config = dict(
    d_model=224,
    n_experts=256,
    moe_layers=[0, 1, 2, 3, 4, 5, 6, 7],
    lr_router=0.00076,
    head_dim=64,
    positions='rope',
    rope_fraction=0.25,
    parallel_block=True,
    beta1=0.95,
    grad_clip=0.5,
)
Below are experts of layer 3 (counted from 0) of a mixture-of-experts language model. Rows are named router (the router's row for the expert), up (a neuron's input weights, with its number), down (a neuron's output weights, with its number) and show model dimensions 0-223. Each number is 500 + 25 x the weight over its row's rms, rounded and kept within 0 to 999. Numbers have three digits each.
After each expert's rows: a language model's description of what the expert responds to. This comes from a sample of Wikipedia text that the model never trained on.

# expert 18
router:463451511495471443549485480492536472493535501533515508503547494515520504512536448472526551528484505491499508521487542529517496480470489540465478527491507518498512482500535499519537508508511472519516513509525478473514508523477533517508458529472475501459480533494506511489475509501515469508494531492503524509532533482528449480529491506453480459526501503484538462496452512495481464481525481479441514500443480526557489463465548500503510478463505497498474492560496518474514473513496519494480500489488487496478506516497507535560472536535521504459485519472504542568467496484486512515483541492523491480491523505529465471494528498509528521479490505514486535506480473486493491527486
up1:513482521512505522483461486457533522487507475494509508545487523502508513511516514497509492485511520468477532472495536495501523473459499462581494516476509513509501487507455526489492511545507568514479533529512472533538518458465463527456535498532452508483483489531475480459501468467533491522475517461468512497454476509487491515508493498558506508478477505527471523513540528513481526506522496526522497485469452498484498450484522501519518469502520482463494507480510483507460514495470518521511501494494513479564469467518487517540465499514539506502458516500507519503444471514470472471493510508526485514516517491528524529458536494506520512474459535513507519513528488522438500482466
down1:472508484482474512461539534507496497562507501489485534491490480544535515528507464469511510555519497464562479507522503494538475512455494512492501492517517516473505536490486450485492465512508539514504496514503501503536491510469490486501523505506451523497525512485505510514431493487457499475525463490534488503493518467509485510487513573524488491495523486477472511523496466509464510511517515492496477514518528493535498481531494499491519489496515501486499580534475497482499540516508507486462524474492462503492468540497469448452522527547508543516471479490498472452491505504481522465489498502473515461507466474514472498512470440507491464514503562462496508497462539477463527496521
Description: Words inside names of states, countries, cities and institutions, such as States, Republic, York, University, Congress.

# expert 63
router:481489558486537510563521521480517502488550507473521513520511521526509506519505507481485486479511491498496497501487460486494484487513518516535464486496448479520547490565478535483510509513525454536457487482502490471495504437486543513488444529499474497494477512515522485498522546516502475504463543513471513519509543478505488504526495522478492487517481450517517466496464495489536512521480471523445481489479478524529458510479484539540508465515506497502510514516481535461509481507495496461465482489467486543474497524512493520492480520522501458515500476518531511489497484534483569494502494516526479467519521479519486495486509529470492483480516531572475462526540484484460467504460
up3:538487493523527510497481481488472498477489555487467493495497501494503516481510544499477520455471505499468475474489537548496522463480524518497489464549476485503570486560490514512478524527523518536518475497449492516509476505490507525516521473519503514497490515486489495483543542476557444509531523515452532505518447508486477525501504496495497496505498457509483528518513525483487494522535494485497539481442461471509492481489544519486471495525539525517524486537525505461466470503495478482496516487513557539495500475507520504509516506479512448518501514493513479519451530508492540508471527527507551481546534530517453553535517500500493497488478498509524540487543492471483522479486
down3:502497466500509512561521542517453535494492519473523508512459516535474490470505506521498473487485487475481491495547500473519464493501462480512479520486496453495505509515494504505531485473501485465499539484503488516508498496469524541516525524493516505499527552493469468550467489501475547475490519488508507502505500479507540508497529492517508524482555481528485496489487507533525487550532509516477543486501480516509524523542480509527485464507502460463514534499459509440517493452506505527488513524470467476513521497460483519520490518468510481475462516453458503519448498445502495478455487488494482496492470536468533479478511528489451473526534519540461518506491528538508498572530
Description: The letter y or -y endings ending words or names, as in Findlay, Jimmy, facility, CockyBoys, with some short words like by, on.

# expert 55
router:520468532500476512516504494475528511478524513526522482508520507510504515492520480521500505510494508500484450506475537537482513472499504500501512500488519496499491517496527509518557520536490484532520471493497448488520537496493519511485418554527491480448495536496492487528475495542498472520507531545467527484571517489505531438536504500452507471502510498483476478464478499474494449490507493481483468502496483499541505465484540506530510508503497472459538503502524519472535486499471513475470495467514480526486499524539512475540453524536480468495491509507511515546422452502468527489475537493520510480487482536512495512493498503497472514475504539551473514486526503505457462545494
up23:542450524541465498525499497466539494495493537476489478495538529459439529464514477504522497513538474495529489517504481507521461462581565489497468547496511501527455498501478492542533536468503527519463524503544524487511517517524499508469520527469503492506520513537545483506482474528451508484503485487482532496554485497504528453530505485491523501520479524512526552495504532486500515479474485477500509483523512486510477467499510527528492498492492511462504476480496477463481509509482535519500497489522506512486491469505496491521482462522497511512452502493522517516490509525488485485482489561476511472486501476530477505431534474473479525473543522506436494491483518477477473511523
down23:469506476498501542497531502513497526478537515533525477481488476516431481527518539514506470492504492527526487493472458488522560523475489531526492508524503497492522529523528545494519480522486487481487525515507483484477471513486497442457552500482460513512484483502519533447533491444521467494480523489475494493506513457496465497519519480516482498499474495475534544516505504495547530514511459484504446498482528477475476532530497504522491539509505476474509526477526504508499519483520545503518541433543506523465458491485499512519498486526478506521506499560424479452508506489504467507502492496490471524491512508514436490499483497476513447494520478467533518505524493522502474518513
Description: Numeric tokens in tables and stats, such as scores, attendance, coordinates, percentages, ISBN digits, like 50, 47, 100.

# expert 30
router:482493538462499489553500516471509499518502478532483532488530475504510506488502482520525562484518552479529465509462500520494492483523476512488482499447472511477506478537484461482528534480510478520481505485506509478515538484545531512497492530492468485464427564497534475527455499524468490537536504527465510506524513541468502450539527514512479489448489495518487472471506486472540504508502483480476507502464510516547499512448534505509521465469479510510487491529458520472514463508490529476484507515493477525502483510482513500508499546535463508552516477514510511521449482502476508446482535465470524492549512507498491543498505518491481499504528506532494476514509494534482462521511
up0:513483466465546494500435478512527480473522463528468497518501485512541497494494487526504510515480539526541520518479475504513492524476488522532472501463491543523524499490544454509531520469515505483518508506507508502524510500514510487461482509509515494512442479527531494479462511524520460536512490456503475509519449522481506499470502503514520527445504517461530520468522475538497497493511444516488474500510506518504475519498485473515560475452509492451517480495477461469501517469480519554526518493517447498504472548498461481491548533516472485491482484508497531486441483507515501530482532505508485510516472531500482520495467487501516466495521476502532526482530509540489583498517
down0:492503447502492507491504534501492485486536472490483500486463456485493502536554505507515512521490475484474492508527487528514447538468498481466513505488525495518539498505452494522482472484500508444472486482559485460515508538552500522501512510475462503520503469552492488548507552457487533489511528528483520467477556462546506495443491464507524507456531553498481506491531497480474512512519532453548536524521518475491492524511521491524511478510502504514551469478495508501470514463489502505450485551498474468501489521487488503467493496476525532454505511511511500523483462489518448525515471540502504490498489499499544494504517518534522507495492508486514522478434508505506490504523
Description: Short syllables inside non-English personal names, often after Ka, Ma, Ko, such as Ko-ma-la, Sa-mu-da, Nga-u.

# expert 59
router:448504512482489489517482496452495528512501471544551524489530515516503473490522493531485538502545529465520488532498524504495513522527512524509462459436521503508497513479524463488557473500473508502490466516462460479483497486499537522475452498468482502493477534519528499519525506502512459527509507503432500473522522513476524487510507538499525462490526475543541507470464487454519437515469471485505504494466512521544445485499530522531539472539524473481473489502471507490499504521484536500458535513461485536493458511531521468489481535501493526496510504525523489522487520532507501487470516532490490449499519524531487515491546521502478467489516514495476525494473529520505477521512
up4:534499492532517488477456517477488504491500472492545540489529486511521489534487456491510507499492461500460480484490483512462482508521487511466461494493529518445487476513522474476505495506522478467530479496529464532527515456507515490517494471498483447474499472500494562528505530469500541546552459559453502512512496504502488510518509471470501490520442446471452485457472548496487469506479485480476480502485469534500491485477517500490495522542535506450472515516527503478506510511493472498471522489473504503486486524545531471483464504518485490482501493510521449523452507488491471491516510561494517529549482515472547547508515493497483477512492495452495472495485516487499530501471
down4:494518502454497515497539513489467518548474518525465479522510547514541526510515501498476467464512523486536530502464501455538502509463489489487516500539509518474484549508519519520488514505492527523479528492459500465520436501518466494514494457534504470476466517468540448519517511496447478524491485482523496494500489513517541502464512498498494574491538504474490487497486512497524506472531462450469461486539491501513506519491508482502513530491487530494522519489531460526503469492533487513473494542472466509501509489505482476480465510567508507465502548519505509508460499543544526492537511517492501490493494467500480480469468531525459461534522498459510514534479496524455530499493
Description: Short pieces i, an, m, ai inside names and words, often after a capital (Mairi, Maiar, cuneiform, Pierre, Bettany).

# expert 53
router:456489517489504473500512474439492500525519504510489498463533493514502517553517502513505547506503481489520467539500518487544492494473541498512496478500532488485526485497499473501525489497522465531479455488476480464485543482499522497471490508499462516446481508492508478505511510516477466567469502541473520491514544482502486457499506515480501525521544465525496499484475510488536496506513474477461509477503477495533494515462510560506507479497514508516478466563455532448560481505474526475479512466491478526508432508542526490530474519505505489529488491537521508492498461502481511481464528518493495484527502487510486498508502565458469522478538552504490501534467533506479453519507
up0:545482493498499479507484454545451527545537474455536467519481487487473478470496501510527523511503504525476529485514496498484522544489514497509509544451463521488501489462434481524457521502517491479465507506520536514476555471488541491534523472491509458485462490497521483538471523514488511474520494465459562472523524521551505533515503479501501465478469510503508469530486513513445506426496500504524563499504501519489506497524532519479495514494498483481527532482516501507484508502495483486519496490456507519499526506499535499453523471519445503514505474479449478497485513492512514520488494477526470512508508489464508469493506565501501509517476483477500463507495501452496452492512
down0:454472502523507537494505475481464463515481470529466517458478528546496484482497530515502528499463500500546497538518495476484519473493527494490493477533534505490484482505488477506514494524468513517494497473458509528481509487527453492479463497566468533510516503448515561471542456485502445465506505533497457464448520493482480515472520473481510542509516500483494517515511503515509493553531481472481459460465490483473502502496490524475490531510491503514462509466498497461523503509463521525510482508514512439513451504521500468530528492496538495499507506511519480495503452536549526489523491557499532495525521497447487543512508475516491512485520543499475523486494513502525494512552
Description: Space tokens inside table rows after a pipe or number, and between words in ordinary prose (Colonial architecture, Gram-positive, anaerobic).

# expert 47
router:462501512484517464497499479436506493504512483511500518459538490502498502553506507521494521502499476501518472525496522477540492505489522503494498487510515485505512476511534496502532497483533454506502478481486508464486546466505499502481515497520462513455484518486492485489502519506470477590481522514468518491514556501490486470483482507500469512506525485512502486468486512481527507499500490500469519473488507492537507512433501582515509483477515493514475453575460554464551477501464531485470517429489484522508465514538502494515479514500487463515486491522542488502495488497509498464453491504494499501554497472517500502512502539457480515481559561506508509540483509489492451518517
up0:509506473484464528509510456553459555470503497509488525507488483457525472533519517469474492543493526485516522491494504507494526509515468490480483509555543449514465488489502444512493515523544507501501523497485519506459479535486500485494495485477512513522506484497490511509475524508499493486535468501547512478490520499473470572470463506501457472511497550471520447432481509478545477488474503468485497497490509552558463458522537515508469509482530531490476492525503504490500541512457529488528450482462543516525489509470502492481510491486546509503516513511501479461490535495526513495495526515459508516510484486491496494484460469493502489495545488531490487534483466483487505547479
down0:543554506515500521532523469491495493511475519510540462504480477510505469508492498499502475459517507553461473484474453538544512537511469492512508495520533484470471520492513511457541474488492538514450492540470485478529509525501489500493464469463465511475475506495469481459502525528511519549506470517520488499529496528520517561505472524490524465490495536465544544501513540467483514498476520530515528520474521501499485519482487473523510488487477450492518487447494480551495469478527523455477527529474509475499489455547511494506464479489485468484510519464478543533503471473494497558533513508527522484461517516505488521509486482492500486495478520495485498511499463504451496535526
Description: Space tokens between words in prose and before indented list dashes or table cells (engineering approach, Trumpeter ×, Trudy shoots).

# expert 7
router:516436505498494490512489512486520494520523435514466474466542448520521493513500499506526552488507515516497504559490497508507519465495508499512513529496481494483470497508504525501489482474509496532488484513458495478489531475494526549497470549460467453491495521521514492486479474473476496536451485516495505520540526476511467511519505517494501504478502494524512447468516504501482494521485496532466469494467515492521484514497536566532489455495501499528500473505512514473504467499443545493461501506518481490457440498498511528492461483524513518502517506552549535488470441518503506489483516488493498516559510499559444508483514542506513465470487528512522493524465541529481471502508
up0:466508519465522470463497531479517472497508498472467513538524506503547479477492554495477455478485498476532461473515521534534502496490533480518489482522481495465481516512484514518480499448497558509534512482521513503512477499450533550514496506480527519480473456492505456498515498484510498522517533478500503485489496480530536503548557522547495509506484488460475501539515511534486473509524538474488491479499448468483504521514512491501499516458488495482471449475499536518470469524480504495529494481453478505490519456512521491525456501515549532478473496504542499473519490493539552505470511480480485522523489523480496506497517506509470479497477521481472463532551464529505534559534
down0:507531505470540508494475488514449485497504507507513474494446469509510500506532477475494491469444501475469559522457492507466471515495482520468525504510510469511490545513545490520526509472469526526454479494471469540482549447501507452539522478545505467498497479533496538452470516497511487542493494527514519504499456518493496468449470492525506514501487526543488478460461524519470524480531465489492502474506547487533494489493519488537484479516494544506488526520506524545512530483516470469520505501511484513489495514500482525488495538496466516539513564531471458520483499501459495521510454526463504484519502483512532448489514491495511490522506511510548536532486515525490496484508
Description: Hyphens joining compound modifiers (community-run, working-class), dashes starting list lines, plus some sentence-final periods and slashes.

# expert 39
router:501476507491523452559523495490540511507548474536464490455511467530525491529552474499531522480530527482521478557490503501549530492516482559459505523429513491558492496542490460511496522541502507514506477502507491501491553456503524497470500494452488465488497504488509467520522505519495486500455532526507483493527540481483525468516472484506482462486511482528534487510467496523520471463511500494503509464474458523494493485507491529545483501468537507472514453517487502490505494502463490469502485467488491537501465527516563466479477518502482500501492459531516509495488495506496570490443507499496495477528487506547493522504501517509510531489515518494493484532512481489476500508538
up3:543483513495531451510484446513468513522542483486515502484495485522507458535524515477469513536541495501512488533492518531421505529536453514481530495487491525503488465479522500499513485532510543508463490483545478507480485506460536507486511567496510514462523492495466476553456509522536498491509491533489528506501526507493511509466513485451475527493482501524494516515455472488532509532540498488504486507538499508525499490514502511460504475522519486548471498476516523487511536523511516472516503523489460443530473464486476504471509541532475454544482451466443521498505500543496493508520502499493486513506517508498452511491502544527461484480530470524508524509491492537496501524484
down3:474504512510446494530537503505497497519506510438507442488484480501478490503488504459496549456474519487493504533476496479479532500509504503475497547483484498477518493520462483504547467537493500531545457457520507518486547500518443537479521511516479471515464523499441483463522487509461468508536465519512468536509497545503548494510452497503524497502498510503525493498510540516503457489443547507488479494487526499453515508507469505489515520524511493463449503565514523501497500470508511506479492473482498504477482500535523536484502496503440492521482499517472468539534466469495476543470487521504480477494465515513483516496520537550526477486495512505525464519522509520505520503537
Description: The letter s inside or ending words, as in comprehensive, offensives, sessions, Mavericks, dogfights, Canadians.

# expert 2
router:464482504498483488538486515477487466501534477475491525465541494501499488507540496536494534494510516503498491539488497507488488467529500523486504513495533522497498463492538513541552490487459524505466502487508457480503498462503503534471458533470493471511498523482521481487503482493501498529449529500501464539517484495461486500516486516472543454504481483500522457472497494529494515476522482503471540508500485508573498467494515529559494482509461509529454488537467543461521491508487517473473494475495494563467508505484527476506452485535480480480509478501546549511447486531521533506506494512503460449550495509548477480503512553521489479492527485521501507531481514500500490543544
up1:537491502474499475532517481546549497489497502508524491479525480502492504499499508499478526507539526501514489536482518527505469521497509502497497547490526536515494512476505500524502509502448490493501501519524436465464502516495444530481468534528483465489495502501492465464483470503509569509469490477498504531505512499496535491489563481501517502494511521465431516487481474522509498522522498498486484518544535506535502524515513531472515472467545457490483464572510536472518487508504518529518527476460479530476477487496526490494483506461489486518500509458461464492520428540520448450490529479524492511508517523498496489506458461480462477489523501549525494490448518485525511493506
down1:450492511491482485514475516452475499548516493507531537503500505438503497503504459487508533485477452486529482504496486478496490507516455492468498475478550500512503488504533502570489518511485541534471502547488562535487508530504474523484534471545511543500501492527460539477534492475463468515511529471514541480527521501481512524476489481518511509486521496485511494468486510471478489494520472526482482518480493532499494529495509537508474482455528470468513517484470499506489523458458539545537505507494471489501495475497551487511487486498505516527549470541494468500473519522502438497471482482549491503505493485470527554472478461506476531487538518519465542482489490503479508475488
Description: Periods, closing quotes, question marks, parenthesis-periods and dashes ending sentences or list items, e.g. "in 1956.", "Planning.", ").".

# expert 61
router:440505481531497522507477497469505494497518489547511506460563516526502549536506484510501569482537535497503474540501518511469507472492497545465477458469462545509505480511504514488512490469500495571476484505494506481480523489510528523495488505514472497473497539483520457529471485493481512566468523503436506517507521542502507468532484527524478464500514464533521500491496500496519483483482463493511497488427514541549495491483509516513506480511515482490520466503496536463487470509478526444516521511488497534515490543495511474504502541529522503520486474522538477532461504509491503485478524515491483457531510529494453505497507512485491497491553507540535469474515505513498474514476
up0:511505496535522499539497457513498494532538479501483482521515486529487506488489495559473513494477481508486516526560490531521520515497520488517499571492489504500501467541469514437516553517437513560510552524496513516451524529506525497483480512460483527497473448457513507484518513486561479519473478502508466505479526513482479524527506497455487504522504496497490490478477514505483543465500462506456477448468485512512541491503531536520532526439478481508512468513448555484498504477527510503495494454466529507509513513516478487464515508485505480513480504473476503512503521456458503542541477490513496478495519503516461508502538514492523488465494518515518501504532471502514487517503
down0:542517506525475511490506488518532491456530486512479469463480461510488492550483544473500468485501512531477493482479469464497513471503478520470511510526503477488505477505506481557506511540535500490481511515481523463495476496496509505499535489521501448465579443490486535481521509531504493486480503479490562508534507516525527487435477520479482445566527507488530496526521505505522474491518510490448463439492499523499512470463483501513508492483519465485515540493481495501514466509519516480494486522521460517484530538519493506493506489486513519483514451506516544494472560501519469520530547544467525509498506527502485539469557486485478524505473511512499514478473515496522485491493
Description: Short syllable pieces like u, i, ta, ha, ka inside words, especially foreign names (Jiangsu, Haruka) and graduated, mutually.

# expert 57
router:467482537503523516524524536475499507518518457509472515467538481559539488516528505512518508510523522495506503529519565487538521498451555494486473541436498494515511528526539495486511519527478504507511496477502448487490515525504511543485496515482475450455495524516521501498480468487463466507489525499492538516501528501473483482516460552469544472510502466523493509455490459520528496501493473533476552506505456507539481490503521538485503480462458484490512489509481538452495466525485536471474486454488468549460513500516498515520485497543522476490459491470500501521470507491497511467500496523459504494513485496512486472489496509459490478469515496496507500515492453509484455514544
up1:526483512501530564557485490506546536514507500488500496535469466480510493506525558501497484486542496495541487536525520509527473516494503515470478476469520458510551493515490514509469513510483496489525489481525518468462518529498473503520502522503507461476483467514497508522481496489532511507493513523562455478474533499538463458510447479506482504488436499506477490494482533493499499514485490533512530501456510509513489508486496498472490516495494534537512528538523450500519522534501478497515447448477538532525450485506457482524487538484504475469519531468480490495469503488487508505489472523449522503474495549491529513455518533546549497512498515483496462478531498491461525533488
down1:485537549491497491494489480493473505478522499505510500518478559480442518522494524493524492481478508521466478526500496505477542505453511515521490491497501525525499497520486533508543473458539538519475493503466448516494531469503481499510554476464535532501526526459512496495528509528486532496469513498454554496503496512489489512514535493497521495526552497491454500517483527486504506505500495471458479482501472506550482492517487517540505477436454491484464483489503509477464494493507500447537476555516476547503510541510487516507508489496494533515521465520464489468487500435487494458472503489506468484441469492486526462504527525531486507527507511547467543509510500527540528506486
Description: Month names in dates, like March 1, 1991 or On April 4, 2017, plus words beginning proper names like North, Air.

# expert 13
router:490495537486474513542479514474506527513507476485524520530494490542533505503490468465500513489489511486483510513493509550527502451517537491511505509502474518497505501528499485557509516534488442525506470511486483503511526468480518547493467567458483483460484521482513484480501510537490464513481513523455494518529492505517475520520485529495497516537526496554500488461480481538560475528509460492472473480481515547531473471491503520546506454489505509531521499518493493455506485526450532496500477521494480547486500518513515477515465524479488455492471480515482538498486478504472530451496516533483449450546565494548498505520527514492501524497488531539500474498472488477470484487497
up3:451474509481487510543513498491531496492582508481541492472486466458519485477495526465517532499533488470492506480521494486472510467458494525493525520504537517448511522552508552495499493522493499523527519559527417502512524483469486509450471516502457492482499511524460541493496502487484482514497511503492475512495481504519460460539490551459504515505511511527496539496513493475553496511495527499523476497544474527502502503530461514470545483487479518499520532503504476490519533521525505501483468514482466504505514507504512495522501470466457460520479489526545527473531488472451476463490512483459489498524498530485503481511504504510526497507472454519544514549518502476472521500508
down3:536492511513528547510513522465514508465488510468478532453447504462467483504540557466502486486501492491503452448514506519488529524482530486524488485458523483525470458483472485478492475495553540527509469496506503511491497495502495475470511468557539516493481538527499469480492541473500491539465525496503485539540504504527558496455459530497483531496484488466473470485519524525508514506513521492513469519497502510511512503503507472487467522485507512465492453555538472495489536484503480491498499535465496507510489470533487533498491493530504514543519545517494446506511533497496517508502525464505491501503484519458504507504517477519492516505577502503478484519539519473468456455477
Description: Final word pieces that complete a word, like -ity in reality, -ure, -ation, -y, -son, plus minus signs and asterisks.

# expert 44
router:489475516494484512556452485480510493510524476500534515462550479482493491514550487512543508495535518512477456478489508520510497492525512526526507462492517498511520502501515500500530478509519454526510512496501470500479522532485511505499476551491498492481481522513513496498477454537533463524489517527476492497542534498489496490538507521440528473490508461522563457484478492484521529512527503517489492471474472550488458509476507588512477508498494505462470456533524520463489480495451505505474509469535484541481491520539505481518431540476514446496472511534499542516460486503516501511460498536515507480535494517518477509496488535465475484500475500537494468471482478514487507520510
up0:521475498504486504496488496503469467488545450465494501523555495503459502533470506481489497477459520516464473486493501521466428472560467528507480510486479480474511481496500540460466443502524473557504542455537496500488522494473487519432537528488474506507477531468482496494537476529456485472450520493496501521524522464520496498502551470526511504504480522514483539488488499501526494530515494465489515475507522525498528523476520490531523460471487515516506453512521544498508505445477489493512489511520467498499483499486545504508491532506499503484497514494512531463516560505541534482458503498491460552524502508525521499494488516542481496503531481530525496459512500493511516527501
down0:481532485513483495539499504477503535533504495502502519451476566516487451483491507502505491516463496493498546482525521498481517521471493495463501532507507503478500487484448522517505519494441504527507476511547493498470494512510520518498522497483484480505522506510484551508462506452500521499478518436526490544469517498482505502521500427479460488496482469448476487495510495533497456493519556520470496510507513536537520523465475502509483519533427490504505487509473464521524469520472519509471561552482491496436481504483486500459453500520524505517531504505532493536509482513469506505496480519504552516521485535513480486530520481483454492481475504521477493527509541522514496460515
Description: Place and surname endings like -ton, -ville, -ard, and single digits inside numbers in tables and lists, e.g. Paddington, 4.5.

# expert 50
router:453496541487485504531490464508497549490500487566527496502522467516503509494500459498509549511510519465514490519496508497526494530514502511510468478481556475462512498510524472536499484502508438481468480467493481528484521480511510537498468543495457493468472525527506466568499496504477480503486519510480499490547502527467494460518482495482525452474534465496516489511513461520519491506488475506480526522456507537505472515479504505558480498485520514531483483527500511465515506520484560498507547482486464513493497511550506469515468505509495495530495459488539542507491488488438534473447516521485505484515489526535489547515508489509427481498509487545477523507468515502508471518510
up0:480502486546466503560468524460556515494539484497516528516524466475507502520487512511464510492502486541483470493476550498477479460518496522510469491470529465474515467508509508516519475484519474512517500447533506550470513490477482496478506488508486512545519499471538502558533495507511464494495556524487501523503521483494440499520469537502474494502495475521490479487535497481540473460500472512496515483515513480478518491483527513516455504505480506511515491504514492513443507499498512530471527514510474491512525490540519521525497470513523490440442532527529532523533511524534498472497498524485484556505465523515499557538493488492477485492478446512478524508498555534479529457483
down0:493539497483530535490542453510522475503497511459465537496506497496505465479511453489537507476474477460509535505477480493474550474460498509481507494505522515480504501498484489502513538508511515505497501505498519502505430520506501505519499473545541504505510544551488528537511499461518504485458498512500496516461508516539505502457471522497509498490466516486544492551505478468511509563468467493525447518496497474505491528517491483508467481525473494537528526495491525503527487492492506504500452446510549481529527480512515470457497509466475515501498492515486471515473525521489497547452500485501528478482471457463479458537524459473518528518506507481536493506508470520562568495490
Description: The piece "o" and co/ro/do syllables inside names and words, e.g. C-o-aching, Sã-o Paulo, Colorad-o, Ro-ma, co-production.

# expert 31
router:452499493477463506509480489475544502493543481498482528466547463523518469514519487485527555500516475466478493498523499491520521491517524522473523472493559529492499483496507493509520484478478510495472503493467468463503500531493508513523448510451488461492500501474487511484509512507517494496475518511489497538538495500485491504512511536487492471487472495532505463507484489513543511501504457518496539508484514516561484460513531543559484492499475499507486496559452495472523473520486505483484491479516480564504473500483529509520478509506453460530512504532567533467457477525488529486458476510508464465524527508540489496538498524508521499473528487581515506506490484482484499563495
up1:475445511503548517520477452510555483497501514523518487528516512519481564530527543479501529529513507509519506500514495577463519514526486483455588458467496510461520504509490499509476501488478482536504495513507481509482457492483496500507490513492473496491521506512524533473486504520484485484504522453484461526508518465510556497501497472444515484489513529474502532470491498519486507484495515450461456486486467473474492485488456487471488530476499492505504445486465528512498528477468498479505471450512506516520520510491503499526504492501479447523495500494480550469529500470508487488487489514495506523484469452542457527506532475491462467508516528479509525495514480510550502457519
down1:514486494517493456522479530472518467533517495529542478486527491512519478542515501471464471526516522498550484495484498479506495525486506525515489461535495538460500440491482523484519495496569488499495480475464545513513524504488471484514484511498479507484501512491545518498520462504508521537491498459492531498511577543502492505454504509499447537472518488496505440523512518520494463509498464506476501492527472512505525485474512511507543487509499482485504430472476468536529543493468529506540482519516490473520460503456466481511466439527499510517499504537508487527474498496473473488513508484464489506487513445544482513515468521541507519497499495476509486509478556522521461522508
Description: Closing parentheses, sentence-final periods, heading == marks, quotes and brackets ending a phrase, often after years or numbers.

# expert 9
router:494469501529521469511530490494493513541501503516499522493523518536522466522535495482465496484507552504486495528504538501521491484524553516477472554494493505465508493485522511458525482516531458480515481487461455465468500498542555520485449518476477503480488514453521494538509473500504484504506524502440540540515500485512554481501516503496522496531492508486520488492470547500539508484475511525488510501470514492538485483471510520542487443483507450509502460518515508486487528502466522481494526487491469513445481520537530472509448539521512471497504484546553549521470511514458529496495523509503465432531510493483494503491532508489498521497520480508538484508516514487489461522534
up0:475471509471451510504500474521511503494489530482509526498495481522506517456512506494489513491519536491497478509494471560474476513510501485544498554493534480547494506510448528470488534494478544465497502541516516509512480506480492522526505515499494486481517494537486488512479470473534490466509519504506483521504508538476483500487477517552580512493502552528507479505492538503486483487461509544500466521491490494526483493455479475497503475519524474513510535488502498512514501481472521520475497476439489485530523528491501518532472476456521485497486445482565554504490441533522519480531528523488526473485518473496504498506489470465496506490519471512557453517546471453529451474489
down0:512536512508520440488538550548472466503527497513484504514481496505537506483517516490502488507515562501473526517485496496506496525506515507436531492576547480468474494500480469483469451512519500467537497441521484468499531518489511506505467505445481534508522535491547528515550504468531529507528500529445524499496551500498489500486498476509533524503496501451513498553500506482499498470502492475501476511466533505500501487483515532522455459475498484497462488484497523498466525508521520539495489472456511495498533523505463496466492541543501521485501503544475502489553478510508521501488525511518489458455528516488514528509483481529488453486490485494512507475507462539514493472497
Description: Pipe separators and spaces in election result tables, mainly Turnout and Independent rows, plus pieces like ci, pi, bi, Democratic, Party.

# expert 11
router:485494559492464479533519474454494536504504455519518493513500494486522491509501484490523516498516501487498466475530507480459510506483485491520474467464508509496512492533508514502526505500531462510497477492522463481515534493530491545486468540481471508498440566516530480530448530482518503524479526504512498527524509493486506452531502513459489484481519469543507486480505466520510483502475489509509527492518494543533480478508529499514505466470507521494474504549484491454532491537479524483514525491446474494467480494523539471474464554511517491469442474531557532492447463541472520475463535533511492486528491501520525513515527515505535466497499501513476499556468511512468510499524
up0:487460535538526500500517475473510499538500515537538525506482503441509531505466507512520507544556524464538479511503533480479515509434464478511502565504518512497541483491507470484474515542504484500494507481506472504525509496471470502512523482466513503500496483493477534551479473490481501489502496492514502503515467451469486486520541497506463504499521480534511491514463528491566438503502502549520533517488473507511542474519521496531526500530497505492518524481500495432516531524489535508537489535551546500491540512465536490512501514439518474498502520525482540490453529498481481511486485530515485491506479513527469525489526509476546503537510511492496504515497479460499455509516
down0:539493474469514460521511502451500540516527509453459474508520483512476464496513537450474497486495481492517462475454460482460452475503506475458520453507477545550489516507497511492535512486516502449519536514519512486484457490511525452513525509497545481496491481508469523538513495514519543528453505511485527509505519464509496508463467504518484499513506515506497449509512527466485498522538486499479483568519551503467534519504491520480476493528492459502528436487516513516508540499515495464508524512508442526465487500523512505485524517531469501491474545532487542468511541517519510517486507475509514491528502493485497493527511501476537504524526489506555497501520490470492529474473
Description: Letters in foreign, mostly Slavic, Hungarian or Italian names, especially z and accented letters such as ž, á, ó (Zuzana, Rizzitelli, Kunz).

# expert 26
router:446442573506519493528489503493489478497508504522495480512502488540519500500517492490523512500554513488466500501471513528522510485460547490470453510442496532524494507532495511498532536483462487530515462503464465508510527512466530505485488524471459401481469542516535517511448514496476478526508514507480492521520498461492496481506497494496548486485546431512500488476498487521516473502511492514470557500464509499516479488507521521552518515472479490497512486526480537455515508529496523494482497499486492531486509531517494524503508536521511479502491480539490514537466487529516535490504499537467507466523548497492490489501480509464513513467491520547521494491462463498496486497541
up2:453461511519493477448484482482535517506521454521463503534534467499486484509517460524492491510522464505519528459477540534479483516510492530477518487496480481481469527533539482498482497513430502514522482491543512491530532466498512499512555460540522514513494486533529477490481501534498490567472508456461511514499505500492470507537492492504475496532500519500533538471484491445477524476506503548503509520467522504497464499527462516484502490493472504516515471509495542551515559491482532529519489489513468534466526522474467501491454501488480473511509484510494449449538506491495484493523498480448496481499540500531459495486495501508554522508482508516479517507493501466536501497540
down2:517501512506490483529538519501525526467505496499510489455467457517492499473500506501494509491547524474477506495497535539472477559493525503498455465462482494510467526535567500506483486492484521492506472509533520519488534550517501534543499481499482469464506487551525487507491533501489514480465502519571529514531439476465512502492460510472531539508491500498492462565508502504495530513472528496514472507498468519539493483462487484529545498479518518486545479476504546508493467518478533494453525503504494459491518484482522494468496471521490505516471493501492512502433527471460494540468499503470524514505533493526512561443483510490478468467501489513499484475484503498511509519529
Description: Pipe separators, semicolons and dashes in tables or lists, and month names in dates, e.g. born November 23, June 1944.